config.yaml
n_layer: 20
d_model: 256
n_experts: 32
experts_per_token: 2
d_expert: 64
d_shared_expert: 0
activation: "clamped_swiglu"
moe_layers: [1, 2, 3, 4, 5, 6, 7, 8, 9, 10, 11, 12, 13, 14, 15, 16, 17, 18, 19]
router_score: "softmax"
normalize_top_k: false
routed_scale: 1.0
balance_loss: 0.00607
balance_bias: false
init_std_router: 0.00746
lr_router: 0.000628
vocab_size: 8192
norm: "layernorm"
norm_eps: 1e-05
tie_embeddings: false
optimizer: "adamw"
lr: 0.00233
beta1: 0.9
beta2: 0.98
batch_tokens: 65536
seq_len: 256
train_tokens: 289800000
steps: 4422
dataset: "wikipedia_en"
Below are experts of layer 11 (counted from 0) of a mixture-of-experts language model. Rows are named router (the router's row for the expert) and show model dimensions 64-127. Each number is 500 + 25 x the weight over its row's rms, rounded and kept within 0 to 999. Numbers have three digits each.
After each expert's rows: a language model's description of what the expert responds to. This comes from a sample of Wikipedia text that the model never trained on.

# expert 21
router:499501462476530547528467499539482529533512502526491495501495455521476461498483521520532524534459538516512507519484460476520493504491502519526501475479479518496504519510470542490517521500490513
It responds to: Endings and words of company, label and organization names, like Records, International, Ltd, Telecommunications, Dynamics, Tactical.

# expert 28
router:511513497511479500450534526489529478516494457506490468483460533495494493457516548488500547522515474497502442495472476514485528494523485527555507510504490479448542554513519469529530517467492471
It responds to: Articles and words in biography first sentences and list entries, such as was a, born, footballer, politician, His.

# expert 14
router:483505490534504498535499486498499465488463525452514492450503437526480500545493514520500521485449525523468533506527508498547482545503500514518537526470468461464492474529526512554497533478517528
It responds to: Prepositions like of, in, at, during, from after a noun or name, often before the, e.g. Frost of The Guardian.

# expert 31
router:537485523543511538566480483471468505502439550496499484480469547556499478519533500483464531497511481502517521523468512498512506462462520505491509476470472487481507539492488497573516520471493488
It responds to: Inner syllables of personal and place names, often European or Spanish, such as Hern-and-ez, Fred-er-ick, Northum-ber-land, Faber.

# expert 26
router:477514543490533510508468453490477499541518505488475476529515534480483541506476495483490500525499514526508534455538516493515539494529494514459481445477504502508451450513527484550493495548528525
It responds to: Middle pieces of English verbs and Latinate words after prefixes like re, con, dis, e.g. re-qui-ring, dis-ob-eying, ful-f-ills.

# expert 16
router:499556476451466494521538499505491470535528519501452489527495492483475508513505489521524452514491476512475482514551484481531473523539508511524496543448497526527487490539509508495488498482476431
It responds to: Clause-linking words and prepositions after a comma or verb in expository prose, such as as, when, while, because, including, to.

# expert 18
router:479491517480510552533507514519476501490477496519511492477485454499504490487506507478476482471461498466491496487502455496442455494478503466510550455488519498462489499486509505476534505463526538
It responds to: Words in football and sports team names and league tables, such as Town, City, United, Rangers, Sheffield Wednesday, Bristol City.

# expert 20
router:485480511468468495505548526510518482506480523526502500485525513515454461534501484530474521453495517484518520512492508467491493481497477496499520495482524478527537468499495546456527497524493530
It responds to: Digits and pipe separators inside table cells and coordinate strings, e.g. 74°15′, 026.47, plus symbols like °, ′, ″, UTC.

# expert 24
router:502513508514474463503482523504525485546536486462550486507479514523504525484516501510486508502501472491520527514508508495486468502497512489542560545526542517508506527557473532469518472529451488
It responds to: Punctuation separating fields in tables, infoboxes and lists: pipes, colons, commas, semicolons, slashes, table divider rows, as in Commercial: Yes.

# expert 19
router:493519504488521490484474494483513529448519504504503531527500514469484527507521503516466521464516491511525533479530560515543553460511449458489476496533459490525509494490503503539484509504487492
It responds to: Opening consonant clusters and first pieces of words, often Latin or French, such as fl-ashback, exp, conf, circ, la, des.

# expert 7
router:499487516486488497454505491484536511512484544498503480541497499507532481478474524517536512517542537488515470456475496483453499527525527489524509524498530493463470505479507469495534507513497489
It responds to: Latinate suffixes and headers in biological classification lists, such as -idae, -iformes, -ella, Genus, Species, plus wiki heading markers.

# expert 12
router:517507485476458476458466566526537521527447459484492462509484465514511501475451522503465508535515482502475530496489524488459459526504503529539499530538530517510535528485486492492503514478524525
It responds to: The space or symbol before a number in infobox and table data, like elevation, area, population, temperatures and units such as sq mi, km.

# expert 15
router:486486491520502484520495476496526480490524474474477506565506459502518499480534486532553472497504488509487511509531483530526520497492513482444505513485525515490470483523484466544449523501485455
It responds to: General nouns and words in fixed phrases, such as part of, number of, on time, by way of, for example, interest in.

# expert 11
router:500506472487507489477515520458498475470517477476472527486475479483483543463483505486542478484498532516504507466527536539481546492535548534514482484517514521547519469525518472492472516476543524
It responds to: Sentence-final periods and closing quotes, agent-noun endings like broadcast-er, publish-er, and common nouns such as album, song, company.

# expert 9
router:488541488503466519499487523489569469498498507506511532501488507489518522452500484528480474522512476477496486491462476481483521496496499543518460507531523492511503452491521550510523461519455482
It responds to: Determiners such as the, this, these, its, their, and other in "on the other hand", plus middle year digits after 1.

# expert 0
router:491506502461531550486524536505460464514489538526500511503538464528514516540494470450463537521477512454510508490485488515506511492470481505502499456531497508496463480487500499463518479517482493
It responds to: Digits starting numbers, mostly 1 and 2, in track listings, dates, birth years, scores and rankings, like tracks 1–11, No. 14.

# expert 27
router:482470504471491458495465481486496536500504479479535469473491507457519538457525545511514509465518515468501504503496474494550483533499514508467491498462492496510465544483478494479483467491496486
It responds to: Opening pieces of words, especially al after hyphens, and prefixes like dis, un, pre, inter, re, as in al-lowed, Qu-al-ifying.

# expert 22
router:509538518513518532494515495512534500487519426485463500471483526478492473505518491484475452523510488512529532469509475531507504530513493520472474474476509490525476494486484508532468486461480491
It responds to: Modal and auxiliary verbs and pronouns, especially inside quotations, such as would, could, does, will, I, are, did.

# expert 17
router:464476489523488475479510497505480516484500490493527478481506531471507506508517473495519492494536494527502539497492501514476455530458507547480509475525443478521524496491478457513477495506536459
It responds to: Final syllables of English names and places like Gro-ton, E-ton, Good-man, Bever-ley, plus common first names such as George, David.

# expert 6
router:570505523498499518464500543479518475472529498466476516494499491482588476470508521520534451511509473474489526507539462501467523498484440466469510538527527532521506496491525492498486501515477512
It responds to: The 2 opening years like 2009, pipes and dashes beginning table rows or list lines, and adverbs like also, not, eventually.

# expert 3
router:505496527505532523523476493490471507532468502502499541517520528470476455511527473502499505467487466515535494504477536477444475499508490472541489517524510507536512509481495478479453511521482480
It responds to: Short capitalized or lowercase word pieces inside proper names and acronyms, such as A-E-I, R-ho-dora, Mac-be-th, O-zi-er.

# expert 30
router:482513484478509522518513521517499491528492520557482517495518445500479491501534452480520458492488490484512466519461454529513452491499523500472523501501506539500508509531497510483523491469558507
It responds to: Number zeros and words in sports leagues, Billboard charts, medals and statistics, such as League, Albums, million, Billboard 200, World Baseball.

# expert 10
router:511491496509539514478498473532457548518474482481503496498541554525498497533471484474491516494519524538521488478518530479537510494502543498488494474498468492519441442520495496489480515532518536
It responds to: Short mid-word pieces right after a prefix like Pa, Re, Pro, Co, such as Aqua-ri-um, Propa-g-ation, rail-tra-il.

# expert 1
router:510500523513488514530523504495488492485510483460495517508513494497501502533475496434551498493479543499485519500481529512485501492468515475503541505489492500526509485563450520468488472551542508
It responds to: Nouns in awards, elections and sports-career contexts, often in tables or infoboxes, such as Award, Party, election, won, season.

# expert 13
router:466519498535466465476520516504514479495536484526477459513457523493455522544464500498566495520488532482468469555495493498539508534487504518505470519507476522486490491552533512521466474546493507
It responds to: Main verbs and participle endings after was, to, is, be, such as known, used, made, released, -ed, -ted.

# expert 29
router:489488516498490488519518524491536501462488482490492504498532487469482486542460464531470494528463529516498484489476515483520515504464497538474506515519534484497500511482502517474485466512496459
It responds to: En dashes and digits in scores, years, times and vote figures, e.g. 6–4, 19-3-3, 3:09, +13.1, currency signs.

# expert 8
router:534453511498474457506501486471482471510487482535531465481483523485497484482508505494493510498511465520532504554488521532444453485525461484489512497478475499471504518492511476455546545481510504
It responds to: Syllable pieces inside Indian, Japanese and Central Asian place and personal names, such as Kar-na-taka, Shah-ja-hanpur, Vegal-ta.

# expert 25
router:482517462509499480508533514499537487472454542503531537456473458541489472517471530530508470531546537481489478484510491479491526503490478488528489522539481459478521532484474479489493545498457508
It responds to: Commas between author and year in species lists, such as (Esper, 1799), plus punctuation and prepositions in names and entries.

# expert 5
router:482524525495537532475506510505511467425502526537523514480534519483517489457513462474490499457467478499464539493487510513523489483508491464502536471483486491488544497523519495449527504484460510
It responds to: Articles, possessives and ordinals before nouns in sports and season text, such as a, the, his, first, next, final.

# expert 23
router:506484471554481494523521503511462530490466498499544511480501522576490480508510519472465529514504474510484439506480495529484507485521489509532474509500486518489542513474522542459534495509549504
It responds to: Capital letters and first fragments of Turkish, Balkan, Arabic and Spanish names in squad lists and tables, e.g. İdman, Dinamo, Qatadah.

# expert 4
router:511539490504488458469507543508532475507513485526458511510493465528484509481514522531463446474513498515511522468527494493464518521517517534522459455542560517495527515482499532532491510504452538
It responds to: Bare space tokens, often before digits in tables or after foreign-script text, plus rare symbols such as backslash, $, の.

# expert 2
router:528483483476509505530513487518551469496522527476451502508491474540494502494490503500480527511484511481471473490494482512503522499524502497487492498502547489501471529467465532473475500472454522
It responds to: Line breaks ending table rows, list items and infobox fields, plus table-cell words like None, Yes, Occupation, and dashes.